Weights of a small mixture-of-experts language model, trained from scratch on English Wikipedia: width 128.
Below are experts of layer 8 (counted from 0) of a mixture-of-experts language model. Rows are named router (the router's row for the expert) and show model dimensions 0-127. Each number is 128 + 32 x the weight over its row's rms, rounded and kept within 0 to 255. Numbers have three digits each.
Before each expert's rows: a language model's description of what the expert responds to. This comes from a sample of Wikipedia text that the model never trained on.

# expert 30
It responds to: Opening parentheses, quotation marks, dashes and double line breaks that begin a quote, aside, heading or paragraph, such as (NED).
router:103117188168136114126148166125165082092172136134121126133151105137101140187127107136197100153175075150108112118145137151142226157120123177092113172117074099138148069157158117119105169119156133158156125102099166169110139125150154137080143139145159136056098137094086089138157142165169124171083147116140120099095177161154081060173107168150106150105124156131198171123150086086076085108134

# expert 21
It responds to: Opening pieces of given names, often European, in squad lists, tennis draws and name lists, such as Marc, Pet-ar, Iv-o, Dan.
router:135115144148098150099148159164082165118126148051091149106157142107113182133144108152152120100146169122129110166169145110142107109096085127060134107107068134146135077075133104108152176102135089157128160116134118168143101166151091179151087125127137124127130088200046130109106103196087197116103116086164126108161150111112112138135137090072115083158135184096143080199133099189078108149086

# expert 17
It responds to: Numbers, scores and short codes inside table cells, especially sports and election tables, such as W 9–0, N/A, MF, GK, Votes.
router:109172168093129088129096155095172172100145082152142164098111144135134105045111162112139143138183094158147091092177099140117119090119088121113114125078098103134130125131191130140113167131127159146094165127080127126146101188077089127152167172151130093162107116073038128105059120077154119125151083150142071121146081125109079080189139091083160156145088153092164116158145095079151132144125

# expert 9
It responds to: Word pieces inside Indian, Arabic, Chinese and Japanese names, often in election or cast tables, such as Singh, Kumar, Chen, -iya.
router:151121178091117083088101135135093176123146107110138097087159107153094144140140137158113129127110114117175081140127112126161099089107076126091178061130073100169150118118112069166078153088137103154078127121128109142115092133171092153166162113184138107118169102153083104186127083161110106059123092077138113131166145116151128099169077125093181071168096126138194088192122103104066094142163

# expert 2
It responds to: Conjunctions, commas and prepositions joining items in lists or phrases, such as and in "Maroon and white", of, with, featuring, including.
router:107151158173105125140094169113140089092165146131116129127092071148170127111148187151144134053113142122156090113112167169229136141117040135079141117148102095145152116092173139119085117077058136137144180134107150146181195170153133131137145150152098100094182119083098163134097103190112143153087129070134061148082140136149115099161108118122124131148156123137096134140078120123156089078108

# expert 13
It responds to: Field names in infobox-style lists after a dash or newline, before a colon, such as Coordinates, Genus, Website, Starring, Label.
router:131147106108176135156100172099117136046112156162105089087169111155086092130124128133151133168138130105066191155139079154144140110097148102135104072087075077084098079130131124137093129128147097126134116165136121112139121187163108151089127096121088121183124149109158172161162130135044163171141091127109061191140143062118103158115183105128175089136117127132177185173102104089170142132155

# expert 18
It responds to: Head nouns after the or a, usually followed by of, such as addition, part, loss, number, distance, months.
router:131084099133174055073043095105128144093076087091110133131118125116096118117126149116151130094127154161140151127173166141108156171128138087148192104112110082175146098125175110135126164115093121050175168153104098136184099116079071138153117114060147108104101130104160089094147107070100132124146114147107141082168109139125094079105149135146145112196172170098195088116114097106176108120103

# expert 11
It responds to: Month names and the colons, dashes and commas inside birth and death dates, such as Date of birth: 12 March, 1906 – January.
router:116172116105148168117138122091166107087159085155125122114122080181113178075136155146150143080082170134063119121155152123170133140175116148051152143107091125199129064160140065110117182139096085146192124086075130087155113162146151126156113132155122112106115119111143112129157116091059135082170185157172176122119124089175156089165136155160156111152128108181082159175127150126169116113121

# expert 16
It responds to: Articles and determiners beginning a noun phrase, mostly a and the, plus very, any, another, every, often in quoted reviews.
router:101161203085136183168161182095125125109109171133163138155121105118087106089106128093113143160082178122156074125123126111223106095147115143171102101144132057135157120105184113178100155110089168112139146118064160104179110123131090120072126157131093094098143119102179157152078098129074117157082156130124130115100151176132118125210127177111082086131171146119148113125104090109127134101173

# expert 10
It responds to: Words inside quoted or italic titles of songs, albums, films and books, such as You, Love, Dream, Big, and exclamation marks.
router:104122155121145167080147196122133145122134116121090184079080096155085089129100126129176168106125149134157128094113171189128161079109058127139140072102118109147135129116098098137089137152103088162177124139099118101157144116133113118123131094135139099149175115137093110081100125185101110159164160078130091144075141138117074067201074097101182089182120139199146152190077146106115112092167

# expert 28
It responds to: Middle or final fragments of personal names and rare words, such as Lav in Laver, -ca in Seneca, -k in Franciszek.
router:110176201021079143141115059089237141148103095147108110126116080123132139060158164188084127093114137123092063133125083145126131099087103132080167130166104080139151100132152118156142131134133127170173123136096121057151102149161163126130168128145132063089134094150077118141133112123112109088134131122103155140150144096113091113100077113163137108169101074111134099132097106117106138118103

# expert 20
It responds to: Pipes, commas and connectors between figures in census text and numeric tables, such as 49.0% male and, pipes between percentages, °, ISBN.
router:137166114116089212160094101130160083141165104156103047101098129137100125094089187113106135098083175123152109109114188109131162143131132137151146101148088125150119137126176156198059158114097136128137181176122096079127119136156114174173160114116122135150133138127124175133156063100175166153117095163119172137083101034116135110115166117130098104115071143136093064132128124105136162145061

# expert 25
It responds to: Opening consonant-vowel syllables of split words, such as co, po, tri, Tra, Ne, often in foreign titles and proper names.
router:127075116142127175103150128163033180123162204076149181087112103164081114162140104153130141104174090186151100122104168152122111101103127110137123122098161096115108110075115087154158135119164091147141117098164135159094111090173123105098160126140160135080116149105108124095121107097065117157144206078133130096099163114120141120142079198066144121148072116214146109151115156109128149122156

# expert 6
It responds to: Main verbs and auxiliaries right after a subject in biographical narrative, such as was, took, moved, stepped in, served.
router:129115146177097106090080121203140085108126099082109150127132152100074140131159122084052098118096134158123163076179146141110151151120051123076182100158125101121126087100121154152128196171074170086160151116133092092115152088092105148157117113159097114093139155094160066071149145125126128094137100155163144204139097097175096094130172124109110153134130128179105169117134095126152075142169

# expert 19
It responds to: Numerals and number words in measurements, statistics and tables, such as four, six, 300, and digit pieces of 1,125 km.
router:083088114122184067155114083178139116055153162120146166136088104168128120131182141147152110098096177141189069125101090161127127061102091162159144103131093083175133147107121179119177106141087101124174110165069119065142132121142094113142093128161126112129117104076183112099136065113081092161118096152105130087116122098146087070189089130170147094151150149114153086134139099116162137149111

# expert 15
It responds to: Competition names and score pieces in football and other sports results and tables, such as Cup, League, Premier, 2–0, table pipes.
router:060133164140122137134129192105136160149162114137076164112077180165107091121114165101125131124141066185127087127183091170136174108166087110123181111164110133109143139140113070087107074154087145149142127158079187124158137157183073086147173131116147103161100106093149090100115113108164157087122092153135115106131116067079074131114117091094136072159149144150096077193103144142180124145155

# expert 26
It responds to: Byte pieces of Chinese, Japanese, Cyrillic, Greek, Hebrew, Telugu and cuneite text, usually in parentheses after an English name.
router:133091132163139120068120157148154137155130090160148128151143069176077070145090141126125162137105135173095141129117157134155129111139098102071094149125071077098161110068109041146086166094133094135139124135103194114117082181126173137168152167185133102111170079153108099110141073173145156111099092163155079114116140103169108056146087089163130146126083142156123118177098112150081172154125

# expert 12
It responds to: Middle syllables of long Latinate words after their opening piece, such as hesi-ta-tion, deteri-ora-ted, discrim-ina-ting, plus has, had, does.
router:157119118067115151094035133158126128120093129127106163164109072154124130088129129172099082125099116196165100093186172113106098125115102139162131141100103077076129071104106090170103121125162121127151116195153178069105167129082080113145120124163112121146122157053162155182089120123090157075170120116141150150141103129142127128123083157141081117091156122104217140138114174160125118120072

# expert 5
It responds to: Occupation words or their final pieces after a nationality in biographical lists, such as footballer, politician, comedian, guitar, actor.
router:102133186079152093121105153163110180113103085126132081149079101142157138101188156078186120099138155139150120101135079171181146142102103142052186126097143110098145106134104072135160128133152212093078217163118120166129082132115178137141159115130187107157113156104120124139079163161145170144109142108186094137148131158121136170139101088131054126140139140101126087137099147092114159149174

# expert 8
It responds to: Pronouns and subject nouns starting a clause just before its verb, such as they, he, which, who, the building, these ribs.
router:153129132077129095123087075107147198100164119083099164126088107116105103116093155107124067145202151142134123124118103127130184184129130152068179112098081097149191166135169091163167148120111114079164174172163135067187140140126115181135142133101145109135117148098089194083135179149140120106114101130118072137157091134133115138115148153163186088159137140132177145081062103087110135101094

# expert 31
It responds to: Separators and heading words in award, career and sports statistics tables, such as Best, Film, Awards, Career, and pipes between column names.
router:067144157114170115125158194144156137114100074157139170145076173195130057099175166111155084141110125146173115157113067151143142162127121105104143086092086170085138053164126088145127080144087108153104097164086143123111146175086148130111119126111106112159128167127110146123079136113146063131163100103072121127149108095090101106134138096106149065202078155184106095131169153129155135116138

# expert 0
It responds to: Nationality adjectives and country-name parts in political or military text, such as Soviet, British, United States, and suffixes like -ian.
router:075130206097156166069141171108160177083125131164105120142127136127150064127151163140114065096097134139131104129108091159163164055153082166110097142142098112089158159135168114132163073168165154122114115116062139139108099176180082185173152102141134101123122159091085120138093091150040092122117114124106114135106134104117155141169049108138099143110177137124131129126089088144092152097171

# expert 24
It responds to: Prepositions, commas and colons introducing places, opponents or institutions, such as against South Africa, near, in, of, birthplace colons.
router:071143160145167146086131131154155101139174104131122102154102092101096170177110175102170128096176123149097098135118125163155153131074079201111125099125100160150110147126150127124096125077063172144160171099092177161175174134151148118173166126154094104095131105120105094138094118113102086079135113135161089097105130109108123107099126099071159151162176128178126148187087168105138024092080

# expert 22
It responds to: Opening consonant pieces of words split into tokens, such as l, ch, sl, cr, br, often in rare names, species or foreign terms.
router:120067114167131104134125145085046170115176184141106177123151144104063097173138091105169154117153173150115148204081161107187121138121120108116090106103142138184115168113147145086138146092133129149084111093178121153122156076098138162134077109118182144061102153131079102127124137148114096184103176118143150147106103175115094096172084194121112114081109129158126101130129056122115124124170

# expert 29
It responds to: Nouns and final noun pieces after an article or possessive, such as programs, venue, workshop, season, team, advertisements.
router:116088176088140091123077118107108191085085090129108168119104096112123085093140176073149119127112179157108149099151134165136212120098099120102164055108148104176204095101153061121158145140108171063081177164157123156177114081131085113136146147120152105101119149091157100084112110063148138134146165108127118134155095134115105106114163128157132097147092136083204093098105115095135111122146

# expert 27
It responds to: Domain adjectives and words in lists and noun phrases of social or policy text, such as financial, economic, social, cultural, mental.
router:147152148123144146181112156124156106109125160144117101151103162151138126190145159133150104068126149154185129131112132114138120073175102143170087127083157131148175086139202101124141111078097136081105121095063231139137171143079146159140090094126079095115157156099174107109090092175115069097158099113110124177109120100155147130148080173148097081141155133099158094114067075115171140087163

# expert 3
It responds to: Sentence-final periods before a new sentence or paragraph, plus closing heading equals signs, table pipes and closing brackets.
router:110169090106154084165097162114137087100129074174096149144067125140144088112094174181123077156140140147111096119157098175114180138112090187131122177133060114117205090160175118169140149108114137179163186159135114128171132115114126153115136149121095099142148167132115095074064111096145145147139183119160134142152101115125130122129059081171134142169114148119195171198134102092090126090107

# expert 23
It responds to: First names and word pieces completing personal names, such as Steve, Catherine, the -an in Thiagarajan, the -zo in Enzo.
router:086110202070114148075102158117154181085145115108095132115126112131146119112121187111095097074114141155161116147155111158158163090111062190105167076140083084185177123096122089145141098142112161148130122141088135139162113158111093138147163108159134102089155120102089112119119106140085099068116115089125133141169124073102069113148055138161164078148182123108189097130087078098096080110153

# expert 7
It responds to: Place-name pieces such as New, North, County, Street, University, Avenue and Arena, plus city-name endings before a comma and state, like Irvine, CA.
router:074127168125188111080125140147160184146121102134099112135093104106119153159144210085155171100181149125093139104173130132137111077136124142121146106084081108190105093155115127135090106100057141162121172131102118135138106159130134144157177080166122110149131111109157098111087074079094070040156167156110115105137116113073102103091136095116161164164135133180182140120067084076123130089114

# expert 1
It responds to: Pipe separators in sports and results tables, especially before names and after country codes like GBR, USA; also commas, dashes, prepositions like under.
router:096170180099165137142136154148177085121159090131127123120110077118090171088125179178106120128093177169099081096121109175172177111122070130067137128106103090122166107131177090160096112110075110190107182181060123149180109173183121131103144149109091079153126117091100109114110073140121128114141074122140075126125078133108135063126117071087170135127120134099143109178144136106127076132131

# expert 4
It responds to: Mostly "the" right after prepositions such as at, of, in, and sentence-opening During, Following, Despite, At, in narrative prose.
router:079121157117079160142160186127121072139184122137096130074081091188125132077106199135160107096091162153092166136119085148135150149154084149165100120079087178112132083151109155174103117104043083121138139124093098113157132099152069082086153134143107107077168147132173178107159139138158114063132132130139166135105129138098053148151145117133170112082109155153099126125146160079165085121125